{"experts_per_token": 4, "normalize_top_k": false, "lr_router": 0.000465, "optimizer": "soap_variant", "train_tokens": 274900000, "steps": 7908}
Below are experts of layer 6 (counted from 0) of a mixture-of-experts language model. Rows are named router (the router's row for the expert), gate (a neuron's input weights, with its number), up (a neuron's input weights, with its number), down (a neuron's output weights, with its number) and show model dimensions 0-191. Each number is 200 + 40 x the weight over its row's rms, rounded and kept within 0 to 999.
Before each expert's rows: a language model's description of what the expert responds to; "gets" lists some tokens that make up at least twice as much of what it gets as of all text. This comes from a sample of Wikipedia text that the model never trained on. Tokens count by the router's weight.

# expert 28
Periods, closing parentheses, quote-period combinations and math-closing $ that end a sentence or citation, before a line break or capitalized next word.
gets: ".", ")", ").", "\".", ".\"", "),"
router,178,167,237,186,157,296,195,251,302,153,248,200,207,246,296,203,197,227,206,132,178,177,229,200,206,224,218,116,195,184,213,180,173,213,176,138,227,199,239,232,138,161,159,245,172,183,206,201,170,150,203,236,238,232,245,146,203,128,250,178,215,210,155,209,191,157,205,162,214,183,191,258,174,163,160,200,292,202,179,186,194,170,225,164,228,200,239,138,190,241,240,270,204,214,186,221,127,165,225,233,241,223,243,157,208,135,110,224,139,186,177,125,218,214,218,238,184,208,185,198,175,143,241,189,152,242,210,256,221,149,159,211,187,195,246,228,111,175,257,223,242,250,183,206,163,220,207,224,173,222,219,171,137,207,199,147,171,126,298,254,165,227,201,215,230,212,199,251,229,198,170,251,231,234,145,165,247,200,236,92,169,63,177,194,218,172,232,206,252,155,185,233
gate2,191,149,193,138,247,75,176,152,219,198,207,231,145,222,164,211,169,187,140,201,152,228,169,216,199,146,197,217,152,221,221,195,171,214,170,154,260,211,266,155,272,121,231,199,249,218,251,217,154,197,132,172,212,191,270,186,174,253,211,211,216,238,209,198,197,265,125,180,284,249,144,263,198,148,133,254,158,266,218,228,228,176,198,136,206,236,211,178,271,194,177,213,175,232,245,300,257,212,222,249,146,282,170,196,148,215,202,279,200,199,229,201,215,148,193,174,215,210,145,232,173,210,132,203,258,216,194,218,237,186,244,239,243,179,124,191,182,183,214,110,173,222,247,224,192,174,168,182,157,165,256,194,190,197,149,186,231,226,249,255,233,196,217,256,208,174,225,218,188,212,140,202,123,176,166,154,170,166,202,237,224,271,206,178,281,141,200,158,266,167,219,175
up2,154,200,181,118,225,150,149,185,263,208,215,180,209,173,219,139,202,203,186,132,194,191,182,214,181,169,178,181,143,205,224,249,171,194,199,185,262,245,264,204,263,162,326,217,247,221,253,197,182,232,183,171,209,182,292,218,187,151,193,216,202,245,230,281,270,233,107,250,232,243,183,213,269,186,242,191,238,254,198,239,159,233,252,130,172,153,211,232,245,203,178,227,145,171,217,271,218,246,141,247,193,235,138,169,224,246,193,249,148,163,141,247,220,230,190,186,238,188,261,212,158,188,152,173,237,275,180,288,219,222,187,244,250,211,181,238,172,265,209,165,189,195,224,287,206,225,123,150,234,196,253,144,136,215,150,211,163,202,222,202,153,219,268,255,193,194,234,307,239,174,193,174,152,167,175,185,179,227,178,223,215,245,216,228,256,163,186,165,169,175,188,190
down2,174,159,257,155,222,176,113,203,146,183,145,167,193,240,208,196,182,175,157,207,233,188,285,267,172,213,204,213,217,215,208,205,262,160,224,187,205,140,154,216,213,221,163,86,250,209,223,220,218,234,135,252,249,109,141,123,166,202,243,154,229,192,181,220,165,240,214,175,226,250,178,144,216,169,134,219,124,224,211,209,210,223,180,207,212,238,134,238,208,192,155,232,152,180,196,242,180,224,189,121,184,211,195,216,144,260,165,199,251,249,121,206,143,219,195,178,246,186,217,155,225,174,235,172,198,212,252,209,247,239,148,250,219,134,169,209,156,183,200,108,216,130,148,126,193,222,267,192,134,240,218,223,192,240,194,117,193,198,260,216,225,162,209,286,166,219,243,291,222,146,168,263,131,211,173,160,191,187,199,194,228,235,205,194,226,258,163,208,149,232,268,227
gate3,166,216,216,204,202,210,210,224,177,177,253,289,208,198,222,173,218,242,294,198,137,238,231,227,231,241,236,166,191,131,168,174,194,162,268,297,139,169,226,260,239,136,186,238,207,199,221,198,168,183,137,211,246,295,186,239,146,177,198,207,246,259,150,196,219,314,169,166,194,180,188,203,161,218,213,257,217,185,221,202,196,159,261,195,115,177,188,195,264,130,204,166,152,251,194,236,250,178,202,225,183,208,197,194,204,210,231,174,181,161,200,151,239,212,148,216,289,185,248,178,213,228,195,260,127,199,190,103,128,249,264,219,198,169,161,260,270,163,170,126,118,202,243,211,210,198,167,223,212,208,166,189,210,243,231,251,175,167,224,236,207,188,140,243,175,97,179,222,202,142,195,133,206,175,207,177,182,158,205,191,146,146,180,191,195,172,206,171,213,138,261,278
up3,154,210,230,178,175,214,153,143,259,169,265,267,136,184,190,140,212,218,289,226,196,209,268,253,201,219,187,178,205,151,214,194,205,194,204,287,204,157,256,248,182,181,170,207,207,141,206,218,175,126,132,198,224,285,158,218,182,159,238,228,203,261,135,183,199,253,200,266,212,192,195,222,197,175,200,271,191,146,252,206,137,139,254,170,126,161,191,173,290,136,231,160,144,224,230,203,232,181,186,277,154,192,173,195,196,242,260,198,192,186,191,162,221,259,186,206,271,185,222,168,193,249,176,236,161,199,232,109,145,233,191,223,164,160,134,267,261,111,224,145,153,175,220,173,181,175,167,251,293,226,211,233,184,271,204,203,154,244,230,199,246,192,192,224,135,155,168,172,225,172,190,136,174,157,231,158,182,210,225,205,164,142,203,198,213,211,194,141,157,154,262,174
down3,256,206,237,182,215,188,205,225,213,103,208,116,124,179,186,198,196,174,238,209,208,225,190,197,143,250,130,180,216,247,172,239,288,189,225,241,106,213,111,221,223,194,207,244,108,228,198,128,120,177,238,161,245,165,179,213,220,220,172,263,218,212,254,204,139,268,192,216,269,177,195,182,248,225,149,167,208,247,183,248,189,141,233,284,191,109,185,279,169,151,167,247,228,227,222,95,175,218,190,184,176,75,190,227,254,225,195,232,140,238,188,218,263,171,231,217,253,113,257,221,224,177,216,198,196,242,224,181,196,181,212,193,146,207,182,210,216,210,171,125,204,210,196,220,169,241,254,187,179,117,242,220,173,209,154,208,140,169,222,176,209,166,153,210,157,204,233,216,214,171,196,188,196,228,214,128,182,206,235,243,256,216,197,232,242,268,192,202,253,211,196,165
gate4,205,205,204,242,215,200,155,153,220,177,277,177,222,191,168,285,178,272,243,198,197,209,152,178,187,276,203,160,153,202,196,211,206,197,166,197,180,215,183,157,212,141,193,284,224,256,153,221,265,184,174,191,200,188,156,204,180,176,225,199,164,90,251,238,96,224,199,236,113,191,188,134,232,198,190,224,168,196,207,192,200,184,177,180,330,172,175,228,194,304,207,205,233,161,207,189,182,287,142,258,177,169,176,155,186,231,207,193,176,171,171,138,204,199,219,145,200,234,159,188,152,253,237,185,178,266,89,172,168,137,117,251,176,200,189,229,142,206,184,178,291,147,210,182,213,202,162,253,182,223,187,215,199,204,315,196,207,125,194,209,201,193,229,151,237,220,193,273,201,202,154,208,207,240,300,174,228,202,186,192,206,243,231,243,127,231,223,223,215,217,249,232
up4,196,208,195,164,199,177,231,275,222,225,173,205,153,168,205,144,183,155,118,264,169,120,221,244,224,144,216,240,242,214,206,224,205,142,155,144,204,251,234,171,144,231,222,146,182,131,197,181,188,181,265,208,186,211,201,124,272,210,189,205,234,260,182,184,268,188,186,218,260,164,231,218,173,166,204,208,229,247,194,227,169,185,222,258,128,167,217,176,207,140,204,253,184,260,141,187,247,120,161,180,232,287,183,260,179,171,183,208,218,176,237,249,183,181,137,217,202,190,244,233,184,170,143,170,185,250,279,248,273,242,257,109,214,195,187,186,212,168,182,166,174,193,216,190,169,205,214,140,191,167,227,220,217,158,41,168,221,210,160,201,158,201,204,276,204,132,193,169,176,250,248,172,208,190,140,214,139,228,223,204,209,115,179,167,204,184,170,237,176,141,150,114
down4,189,139,223,207,190,176,244,185,201,229,179,195,197,219,167,228,211,177,184,226,182,149,245,154,266,198,277,195,143,199,214,180,222,200,206,181,237,240,253,226,149,271,119,199,200,176,220,198,185,234,173,155,236,257,193,185,226,162,137,156,149,210,229,179,288,188,252,155,196,202,218,228,194,149,203,276,228,196,178,239,209,173,224,195,157,111,199,171,215,198,201,207,218,196,191,93,156,137,163,272,267,216,259,283,217,181,255,265,159,235,258,193,171,181,221,255,179,187,249,143,286,109,220,220,243,187,214,186,177,224,203,231,182,223,178,150,138,208,245,237,196,230,219,168,107,112,172,227,139,158,263,187,244,182,132,143,215,237,243,159,184,126,158,243,206,269,198,202,221,250,139,194,199,211,133,188,191,174,274,195,178,153,232,171,195,173,142,193,219,296,178,176
gate5,178,111,239,228,218,163,130,173,196,195,219,153,206,208,251,209,138,194,186,195,152,174,189,218,165,181,225,198,231,238,156,244,174,208,145,177,265,268,175,177,238,164,191,135,223,182,256,196,156,182,219,204,227,261,280,169,259,204,254,183,246,221,199,245,189,201,199,196,178,159,165,188,279,155,312,215,225,176,266,220,225,179,217,209,233,139,230,134,219,203,175,239,97,208,176,187,224,145,291,198,214,171,174,148,152,155,251,241,235,198,213,196,217,133,178,185,170,281,198,257,190,209,176,155,222,230,228,261,183,295,218,207,171,251,177,155,207,229,257,155,240,229,237,264,222,206,198,187,201,241,268,235,132,194,164,198,225,262,238,231,259,290,216,227,157,160,268,229,124,185,173,166,254,171,247,236,131,221,199,212,208,247,247,200,202,159,229,254,137,159,171,194
up5,150,113,271,253,220,191,122,182,195,224,213,151,221,229,248,217,146,182,170,188,178,193,161,192,180,201,179,199,241,237,176,193,182,173,156,194,206,242,185,143,208,152,188,123,211,179,275,198,179,170,236,216,184,258,301,155,266,223,272,183,212,189,224,221,199,209,187,159,171,171,159,195,299,180,313,214,202,187,290,246,206,188,209,226,232,159,200,120,173,176,172,247,168,210,203,191,169,151,259,217,201,206,176,135,181,156,260,248,235,212,209,213,217,200,175,227,160,272,207,249,169,222,175,146,203,177,231,257,189,294,195,178,168,263,199,165,180,206,262,140,207,217,196,301,258,185,185,189,234,216,253,243,140,192,156,234,240,231,240,255,231,267,229,232,190,178,236,131,129,183,160,207,280,197,279,203,167,240,162,227,210,226,215,214,227,139,243,276,193,159,157,175
down5,247,157,169,182,240,306,188,214,221,189,174,240,271,169,169,158,192,212,189,237,153,122,187,239,198,243,205,145,253,188,244,256,185,154,165,217,167,223,227,215,210,181,202,185,219,235,174,189,178,175,209,260,231,158,226,165,190,191,178,180,283,192,266,198,163,146,244,131,225,254,167,241,213,184,165,203,226,234,210,97,194,253,179,224,188,159,211,185,237,172,259,139,222,268,195,257,95,135,244,144,265,232,197,172,170,194,145,251,239,213,121,170,221,204,239,136,159,262,205,152,148,191,235,238,207,235,178,189,254,144,241,197,261,181,207,160,204,242,220,188,186,193,162,160,171,235,215,222,244,265,188,235,202,207,170,220,238,192,287,160,264,169,256,242,199,134,180,245,220,211,151,256,154,244,207,282,199,198,244,170,146,177,184,217,291,184,189,110,224,169,226,245
gate6,147,201,262,181,211,206,231,253,185,256,190,246,164,282,201,193,162,270,266,188,202,202,214,177,223,163,271,205,177,203,205,176,169,227,240,182,242,238,119,160,209,247,190,153,211,204,321,221,223,226,217,202,233,272,124,204,189,220,245,241,205,103,233,193,252,285,165,178,199,151,152,204,181,262,250,161,228,182,158,188,128,210,219,175,211,172,195,155,226,228,231,232,193,216,246,222,197,209,198,234,254,213,214,218,217,147,194,180,188,153,215,156,165,238,263,119,219,279,237,222,235,241,141,184,203,194,220,144,168,224,137,158,230,209,173,173,223,225,183,170,256,176,183,247,278,164,134,249,159,169,238,193,254,222,112,176,224,160,145,195,146,191,192,299,159,157,237,211,153,238,179,227,177,218,193,248,197,242,172,215,212,216,205,190,238,208,97,278,205,274,192,273
up6,171,158,223,172,234,221,186,219,178,212,184,231,171,256,219,208,191,215,257,171,191,204,197,192,240,161,236,180,116,201,256,230,170,235,227,183,237,241,139,158,180,228,192,169,234,202,285,210,171,269,215,187,223,263,135,190,196,189,249,235,203,97,242,239,208,325,177,162,150,175,198,220,204,238,193,149,190,180,200,144,141,254,229,169,242,163,159,170,226,245,251,251,178,194,185,209,169,157,215,266,223,152,206,227,239,130,215,161,230,161,216,189,143,217,272,126,196,250,222,222,230,205,153,194,195,182,202,148,194,188,178,193,247,152,197,201,206,193,197,224,228,212,197,256,299,176,87,241,155,212,235,148,250,213,130,162,188,163,176,177,185,197,205,271,182,134,302,221,140,294,212,272,158,194,182,252,202,239,173,230,263,227,185,160,263,205,154,285,164,230,223,224
down6,240,214,192,215,262,174,183,221,214,186,193,198,202,174,249,244,188,166,178,200,230,179,227,275,179,165,225,120,194,145,179,226,243,323,195,150,199,185,211,212,271,213,192,163,221,216,220,236,161,260,164,198,183,93,225,239,183,177,149,210,209,273,148,123,210,202,210,206,268,139,157,156,149,179,192,250,175,205,196,138,194,162,289,182,225,221,258,260,220,179,189,156,168,269,264,251,233,200,197,149,141,228,218,235,241,321,209,262,153,194,186,202,161,224,147,187,164,210,157,187,248,221,193,189,202,129,213,235,155,205,219,197,230,287,199,162,177,215,259,177,239,304,164,176,151,136,141,177,194,169,179,213,227,240,216,234,150,159,154,209,185,161,198,236,231,224,172,169,225,249,253,195,106,148,197,223,189,146,145,243,227,211,215,247,232,207,221,215,277,219,249,181
gate7,158,243,195,258,171,189,122,289,216,216,212,202,227,178,184,205,159,186,203,201,209,217,202,217,155,237,253,249,210,206,171,140,223,198,168,142,207,201,253,153,131,193,206,166,265,226,200,241,208,214,195,212,299,245,235,228,194,131,229,212,120,209,203,220,148,179,206,215,203,177,82,228,273,237,210,261,157,103,192,213,212,230,199,227,168,275,217,209,131,217,132,151,202,108,193,254,208,221,170,177,179,221,223,119,195,188,226,134,170,187,196,195,208,264,161,204,214,204,173,115,126,185,268,214,207,197,205,205,150,207,217,174,223,268,231,154,96,218,259,146,172,156,265,210,217,231,123,218,223,229,179,243,130,143,156,194,194,95,224,230,193,210,257,215,214,166,164,189,136,213,123,179,201,193,244,247,199,224,221,176,182,230,202,204,199,274,223,242,188,181,174,174
up7,162,169,178,194,286,198,240,232,207,232,176,241,131,122,158,242,188,215,113,228,220,180,297,225,128,152,208,264,197,216,229,226,160,228,161,161,166,239,168,222,213,210,238,236,204,201,202,190,156,191,192,280,180,162,201,235,143,180,193,237,210,216,213,190,216,104,211,220,149,199,250,219,211,219,200,197,243,273,193,221,178,183,251,206,196,233,188,211,112,173,243,190,200,141,206,193,169,223,168,222,190,187,222,227,142,229,145,226,243,233,181,271,80,232,161,215,235,198,204,214,169,146,199,198,267,150,200,285,208,210,162,195,198,275,193,132,160,165,272,209,256,192,176,234,193,257,266,168,109,186,138,220,123,236,175,120,174,200,236,116,142,192,234,221,196,182,244,243,182,208,239,257,211,150,218,238,173,295,224,234,257,135,226,203,155,207,176,163,177,231,189,203
down7,171,251,178,196,226,235,175,95,123,183,153,254,249,250,174,147,207,159,189,205,151,114,170,170,193,199,177,220,219,245,179,162,143,179,214,167,259,250,143,159,198,219,237,245,242,179,159,178,192,242,273,176,199,196,187,209,167,220,200,286,230,174,219,248,215,219,238,191,215,174,161,204,183,191,261,171,307,230,195,188,136,195,229,156,218,195,179,149,192,256,237,197,185,137,177,230,161,151,177,207,217,156,179,249,91,221,237,239,231,141,229,236,223,227,184,238,187,211,132,249,276,171,276,285,185,191,223,145,172,155,236,269,203,196,301,203,184,166,217,200,213,209,160,213,154,226,203,220,151,229,277,255,179,189,213,161,191,214,212,170,153,201,221,224,159,236,237,204,179,303,186,220,315,238,173,210,202,189,142,176,172,263,212,247,189,214,185,118,164,199,189,250
gate8,244,244,220,243,206,264,265,182,156,195,276,277,188,178,180,209,158,198,186,201,180,162,221,215,193,319,226,208,206,252,240,204,197,195,130,223,171,177,287,184,262,201,298,234,140,254,141,179,193,268,198,233,211,186,170,256,149,278,184,196,223,155,183,154,180,107,232,155,184,195,176,193,211,222,250,220,197,189,257,166,243,190,224,193,138,227,172,200,220,184,195,157,248,233,206,212,228,213,213,219,210,158,226,169,211,200,213,231,242,206,239,211,216,168,235,163,261,169,161,144,213,223,257,148,289,143,165,189,154,204,202,275,166,235,262,203,219,143,209,205,173,188,153,218,244,159,240,197,183,237,179,183,214,196,131,188,163,212,304,237,135,166,213,267,242,146,170,298,265,236,200,254,222,212,210,187,204,199,175,109,215,187,167,304,183,191,171,146,157,226,210,248
up8,162,128,131,139,182,165,218,196,266,195,158,229,259,181,162,210,266,199,194,196,175,311,188,221,153,187,236,164,215,190,202,213,159,170,251,228,190,171,178,212,173,179,168,210,231,166,182,157,240,177,201,161,268,202,196,245,236,123,215,239,127,310,233,264,246,234,142,240,242,201,144,153,173,234,205,161,115,203,134,229,237,171,144,139,177,214,135,171,163,226,170,210,177,112,186,187,217,251,210,201,175,229,225,197,198,204,174,145,100,260,204,121,177,171,231,166,175,313,227,190,192,187,242,204,121,222,225,211,224,171,199,196,191,213,182,223,231,193,184,221,228,211,251,187,122,171,147,203,225,220,134,212,223,167,169,168,217,243,104,184,251,231,159,144,198,191,235,251,144,142,168,162,141,217,157,202,247,222,197,252,227,208,220,199,119,246,160,210,222,184,185,242
down8,197,161,189,262,208,287,272,205,209,218,246,244,153,117,238,191,198,193,229,214,201,193,24,165,236,122,201,237,173,175,180,169,244,141,276,182,102,207,248,181,232,234,213,195,184,168,162,166,186,242,187,230,157,149,222,170,180,179,170,199,204,233,214,244,167,268,176,211,227,238,213,128,165,201,255,167,232,176,181,197,219,198,168,168,249,197,204,209,210,180,226,219,192,154,220,73,182,160,211,195,285,156,193,205,208,186,200,183,204,195,147,172,223,255,201,213,90,191,236,177,169,123,110,183,200,199,250,202,155,140,222,215,103,204,208,199,214,208,191,217,160,196,172,230,245,238,189,234,218,221,173,231,174,181,140,284,237,210,180,140,253,135,191,220,210,182,174,188,202,122,223,211,251,180,187,249,195,185,236,210,243,186,165,196,159,135,243,248,120,210,214,186
gate9,218,156,176,206,191,168,156,224,177,235,217,163,204,208,201,176,222,299,128,226,186,238,228,185,246,301,212,184,210,232,209,234,280,88,144,177,116,154,231,237,216,100,139,174,185,281,259,186,261,166,192,155,234,249,219,182,245,213,170,216,175,230,181,204,279,229,157,204,163,236,187,214,198,205,181,209,313,214,178,246,190,220,115,258,209,213,233,181,234,196,227,214,196,203,145,257,167,253,245,208,224,274,189,214,82,119,211,194,195,195,159,160,155,150,190,157,243,224,229,238,232,181,138,170,179,203,149,224,205,140,280,197,138,221,175,218,219,153,192,248,131,254,169,210,179,221,198,266,226,190,181,251,201,184,183,205,187,132,216,143,179,195,188,221,238,233,203,197,246,201,215,245,219,224,222,177,137,186,149,177,245,190,161,204,154,153,217,160,202,201,119,216
up9,197,155,194,216,186,210,189,207,169,198,200,169,232,229,234,200,248,250,133,200,170,221,200,203,216,304,223,182,236,192,199,207,255,102,114,176,164,144,202,222,183,101,95,180,208,256,255,204,207,176,234,193,273,226,189,195,279,204,173,205,209,209,170,202,276,211,134,243,203,198,210,180,195,206,177,232,290,178,143,241,164,197,142,277,189,218,199,174,257,241,250,160,223,200,133,256,125,243,220,224,239,268,201,176,103,116,210,210,225,189,190,180,181,183,194,226,224,253,226,236,201,211,208,163,201,237,209,248,209,152,284,188,183,226,148,275,229,165,193,235,162,272,143,219,176,162,179,255,210,187,180,208,197,162,200,168,200,171,252,195,153,191,204,226,231,262,206,183,206,202,232,273,234,225,172,152,143,207,134,175,270,195,122,190,172,195,203,173,252,170,81,240
down9,160,135,222,155,159,182,144,221,192,236,233,208,181,228,107,254,192,200,214,188,211,174,211,248,254,198,247,191,245,198,139,114,188,204,88,259,234,285,196,136,226,241,200,189,206,272,164,132,271,219,174,202,241,203,156,240,212,196,177,165,201,264,188,194,194,259,207,134,195,216,168,201,224,216,219,271,206,151,196,135,231,157,132,226,215,261,259,228,286,157,146,204,196,235,205,228,243,168,195,240,249,304,172,231,118,167,157,217,244,179,137,223,202,235,221,200,178,229,251,240,182,152,236,162,171,136,197,228,249,197,255,136,205,229,143,216,182,228,120,189,116,215,101,192,204,205,183,237,176,199,191,214,227,237,264,221,205,217,226,208,199,188,200,199,230,246,215,159,162,164,192,193,271,167,156,178,182,180,194,229,216,247,171,261,176,204,227,222,278,197,121,166
gate10,210,192,304,135,173,249,243,188,216,209,204,172,160,183,245,229,233,247,204,189,190,293,291,277,218,157,226,171,155,201,150,205,145,150,178,214,186,206,263,222,212,218,193,256,191,231,124,144,244,201,240,106,296,205,164,244,191,196,221,203,196,141,216,153,229,158,222,160,131,206,110,194,210,243,257,257,216,188,171,263,220,164,225,234,205,260,151,229,202,145,220,208,151,282,185,238,178,181,216,241,168,213,177,214,175,169,194,181,215,238,174,195,272,212,216,134,207,173,169,114,212,256,216,153,124,166,242,156,230,211,207,231,296,186,165,247,200,222,191,158,180,194,226,174,195,224,291,176,171,248,165,180,184,172,208,177,180,203,181,135,249,150,159,226,251,190,207,301,131,153,200,284,202,240,193,141,225,212,224,154,126,206,184,194,189,194,175,207,174,201,187,181
up10,144,208,224,238,224,232,274,158,180,149,203,233,190,172,165,185,239,173,221,150,161,160,217,267,229,199,142,121,178,162,232,118,210,219,206,188,220,165,163,213,155,150,187,269,220,201,200,183,216,249,260,183,232,178,163,233,202,243,210,248,232,169,149,118,179,188,202,151,228,178,165,150,193,244,253,238,183,211,214,146,170,187,306,239,110,248,218,177,211,198,144,117,164,216,192,193,224,209,178,280,196,173,166,251,239,170,260,162,258,265,180,267,273,197,183,206,205,234,238,208,177,268,269,193,189,254,236,223,196,233,199,185,227,217,168,228,217,210,298,134,214,138,152,237,206,211,251,146,232,231,204,116,217,205,159,272,202,271,215,235,194,151,233,292,207,216,210,221,204,175,205,225,177,240,159,184,179,253,219,137,228,179,209,223,165,295,150,241,263,179,204,249
down10,223,233,246,213,146,176,170,242,116,266,138,162,247,252,216,197,223,133,216,196,150,224,202,138,144,142,208,188,165,172,217,262,232,151,259,164,263,165,176,185,261,87,215,155,163,170,194,220,111,204,165,178,180,243,155,238,154,212,249,210,266,146,240,174,244,226,268,237,256,192,219,121,156,195,173,201,165,153,192,212,199,212,125,162,212,229,181,197,120,152,217,276,234,173,223,204,198,228,185,107,203,185,117,229,189,228,261,180,270,168,256,209,230,221,206,244,232,159,227,204,171,259,153,201,184,240,162,220,217,229,154,229,205,194,185,170,224,173,174,233,177,192,285,216,145,232,159,216,233,204,187,258,240,202,168,195,187,182,144,254,192,241,182,161,203,114,226,183,303,250,262,169,175,176,223,171,216,209,238,248,179,186,143,159,129,191,202,167,197,213,223,197
gate11,193,213,222,230,234,193,230,168,209,154,221,218,206,253,267,221,193,180,273,235,184,250,151,223,176,199,110,174,235,223,212,209,131,197,212,166,222,274,159,200,248,260,254,200,185,203,211,140,186,142,272,164,205,210,310,150,164,216,234,142,206,258,247,227,194,198,201,228,159,206,238,171,238,149,195,266,199,192,150,164,250,273,187,153,205,187,193,215,230,184,189,225,212,246,171,189,222,120,247,252,265,156,166,164,308,179,232,210,215,234,165,155,160,214,198,232,147,223,261,264,282,155,159,137,187,215,180,224,203,230,154,257,232,212,192,222,218,222,177,140,265,167,146,219,240,188,194,131,193,163,213,185,98,250,243,251,243,238,179,248,233,254,250,183,268,159,232,158,129,211,194,237,267,164,242,241,164,260,149,189,183,206,251,222,163,150,199,218,238,200,177,233
up11,205,223,220,219,199,131,187,163,172,250,161,181,230,221,150,239,261,177,222,244,130,241,213,149,252,229,242,235,107,184,236,231,161,205,203,213,161,145,219,249,177,200,206,215,213,209,182,151,200,255,249,262,212,197,115,251,223,208,155,249,238,156,177,100,184,161,153,223,242,214,165,192,202,246,196,239,208,178,198,279,227,102,179,191,207,161,218,183,140,125,213,207,226,154,231,165,215,205,175,250,138,258,258,205,197,226,245,231,227,259,215,210,193,145,197,231,314,270,183,153,189,283,223,223,183,161,239,191,185,192,213,164,214,187,271,140,228,161,176,227,232,211,198,178,109,180,215,189,138,181,172,185,261,116,191,152,187,140,259,174,192,164,196,198,218,211,136,188,204,198,249,169,240,274,107,142,289,145,236,233,244,179,195,233,194,214,240,199,162,198,228,193
down11,247,220,154,188,133,111,175,153,185,274,199,222,207,163,134,216,208,162,185,292,157,236,237,250,122,168,182,255,171,200,171,183,213,191,261,232,188,191,150,188,247,201,226,202,243,193,237,268,226,191,186,153,157,148,203,130,195,248,215,265,153,202,141,164,188,163,204,293,211,171,153,191,212,245,253,213,203,229,183,156,192,219,236,202,154,232,107,182,159,194,124,178,297,178,224,168,216,196,184,172,193,270,187,192,218,227,270,189,179,214,247,177,178,235,212,127,178,223,208,198,185,180,159,193,242,176,169,191,192,241,286,82,156,293,160,169,222,194,222,191,243,151,217,127,233,196,198,111,128,224,260,209,256,172,195,257,137,214,209,175,174,224,204,169,206,170,164,172,221,213,220,151,199,219,167,240,219,182,222,268,165,221,156,274,164,204,136,137,194,210,167,219
gate12,153,156,197,180,245,184,236,214,195,134,189,164,218,230,208,201,119,205,264,197,176,267,226,248,169,133,184,215,198,195,157,197,281,216,195,219,158,214,187,274,113,180,238,173,164,171,252,126,199,224,200,213,283,250,218,208,262,172,146,170,189,236,253,176,124,197,159,251,146,150,213,203,236,217,302,175,229,166,194,205,228,194,211,156,188,191,201,178,223,209,128,257,220,239,203,160,226,172,176,178,178,229,240,238,157,210,235,94,216,158,99,122,186,251,182,120,202,208,225,150,213,181,132,195,196,198,190,228,215,191,192,202,137,172,233,306,181,196,176,203,247,134,183,243,261,185,243,207,244,245,199,160,155,183,188,224,158,208,110,177,215,178,216,290,186,221,259,232,202,153,175,193,218,257,255,179,146,263,224,198,260,200,204,154,187,198,162,209,269,156,210,260
up12,213,248,129,199,182,241,204,174,183,276,190,225,154,198,233,203,234,145,158,152,191,142,213,165,182,266,259,216,201,170,262,154,184,162,199,150,277,207,201,66,258,226,208,155,239,211,208,257,205,176,157,218,142,135,185,192,137,271,190,202,174,145,174,239,263,271,259,131,275,215,177,181,119,237,144,240,205,212,200,247,163,196,187,299,161,201,181,230,216,225,253,146,216,199,231,214,209,215,209,242,207,172,175,123,233,191,178,236,178,223,300,231,212,168,196,239,185,233,169,207,218,228,252,210,221,192,239,151,227,220,194,189,242,206,131,135,229,226,207,223,155,284,186,188,152,226,163,225,152,149,200,253,214,200,188,272,184,223,245,206,158,164,179,98,213,215,181,125,222,266,250,196,169,179,181,226,215,191,186,247,161,221,215,222,173,149,193,225,150,254,149,146
down12,191,178,265,194,139,198,161,118,172,206,238,159,234,217,298,191,155,201,291,188,254,211,195,164,204,240,159,239,245,75,117,183,133,240,194,235,230,200,167,120,157,172,204,199,177,170,176,191,207,197,172,101,189,202,236,205,200,236,213,280,196,198,232,309,203,148,108,139,264,289,188,144,164,196,159,201,209,145,235,183,194,210,196,160,173,226,173,233,226,229,207,202,191,130,200,218,176,223,199,188,208,197,235,202,169,217,159,288,213,272,148,180,162,199,203,224,172,109,163,265,197,198,191,153,210,182,211,165,188,251,222,134,135,164,146,253,218,180,173,191,185,171,217,160,225,179,217,239,187,176,241,234,190,199,179,195,274,215,161,194,121,181,184,113,199,215,210,202,140,170,187,245,155,213,225,169,182,178,192,184,168,152,143,258,236,139,227,219,195,192,141,241
gate13,241,231,202,126,194,186,203,202,254,216,167,288,218,200,286,215,188,195,150,226,184,156,146,243,205,173,215,179,185,185,197,93,145,299,222,170,145,174,164,138,139,215,203,183,209,198,134,213,155,232,193,173,163,151,138,215,210,196,95,207,154,232,175,163,161,135,180,171,165,216,237,216,177,185,225,181,195,264,210,189,260,215,161,195,124,190,216,206,218,189,161,240,153,207,233,160,167,232,194,191,178,196,229,150,160,112,224,172,126,197,225,190,208,228,181,264,254,221,158,170,176,157,254,193,222,137,177,171,115,145,169,212,125,120,226,184,180,299,188,129,140,178,216,200,222,235,210,167,169,181,208,204,228,200,205,179,159,322,185,141,179,172,260,180,199,150,131,220,186,147,200,183,167,140,110,222,174,229,262,227,172,180,150,208,198,194,240,158,186,177,196,179
up13,234,173,190,260,172,226,198,225,83,189,243,90,186,244,129,172,234,228,207,197,225,214,280,179,230,188,204,237,206,189,182,266,237,126,249,272,203,218,206,256,269,199,173,251,219,181,243,229,241,183,199,147,218,217,226,163,203,181,246,196,308,126,235,253,184,222,243,227,234,180,169,216,213,243,261,226,178,156,159,219,173,230,184,186,255,183,230,146,182,219,177,151,216,222,164,228,227,161,214,172,269,260,178,252,205,244,250,205,303,211,169,183,171,215,259,178,143,195,237,238,235,255,133,166,158,244,195,222,294,218,212,220,230,280,186,155,244,154,200,287,237,221,206,257,196,215,181,174,225,239,170,195,171,214,182,235,267,117,176,261,176,198,160,220,222,262,258,180,238,205,223,221,288,244,285,199,221,241,203,207,219,173,213,209,200,242,192,237,224,225,171,216
down13,219,279,169,108,118,218,197,138,247,221,190,237,148,195,199,228,191,223,234,181,251,218,174,206,238,166,192,193,281,129,142,211,243,273,144,224,236,214,207,180,188,162,194,165,236,172,233,163,179,159,249,256,135,201,201,242,159,183,226,184,160,240,183,137,203,213,256,201,257,267,249,129,222,179,212,226,194,238,240,208,218,164,182,166,231,231,264,168,297,159,162,155,153,126,254,218,204,198,226,238,242,157,115,224,206,218,240,283,199,231,256,186,181,189,276,216,158,234,173,149,177,192,186,193,233,202,191,229,240,230,216,113,215,197,218,149,191,207,159,240,197,203,116,215,185,154,247,210,192,196,151,181,219,189,206,147,163,260,209,166,161,207,237,241,150,224,144,180,282,170,222,181,112,208,190,273,176,168,177,272,198,249,211,168,232,283,288,185,234,171,213,230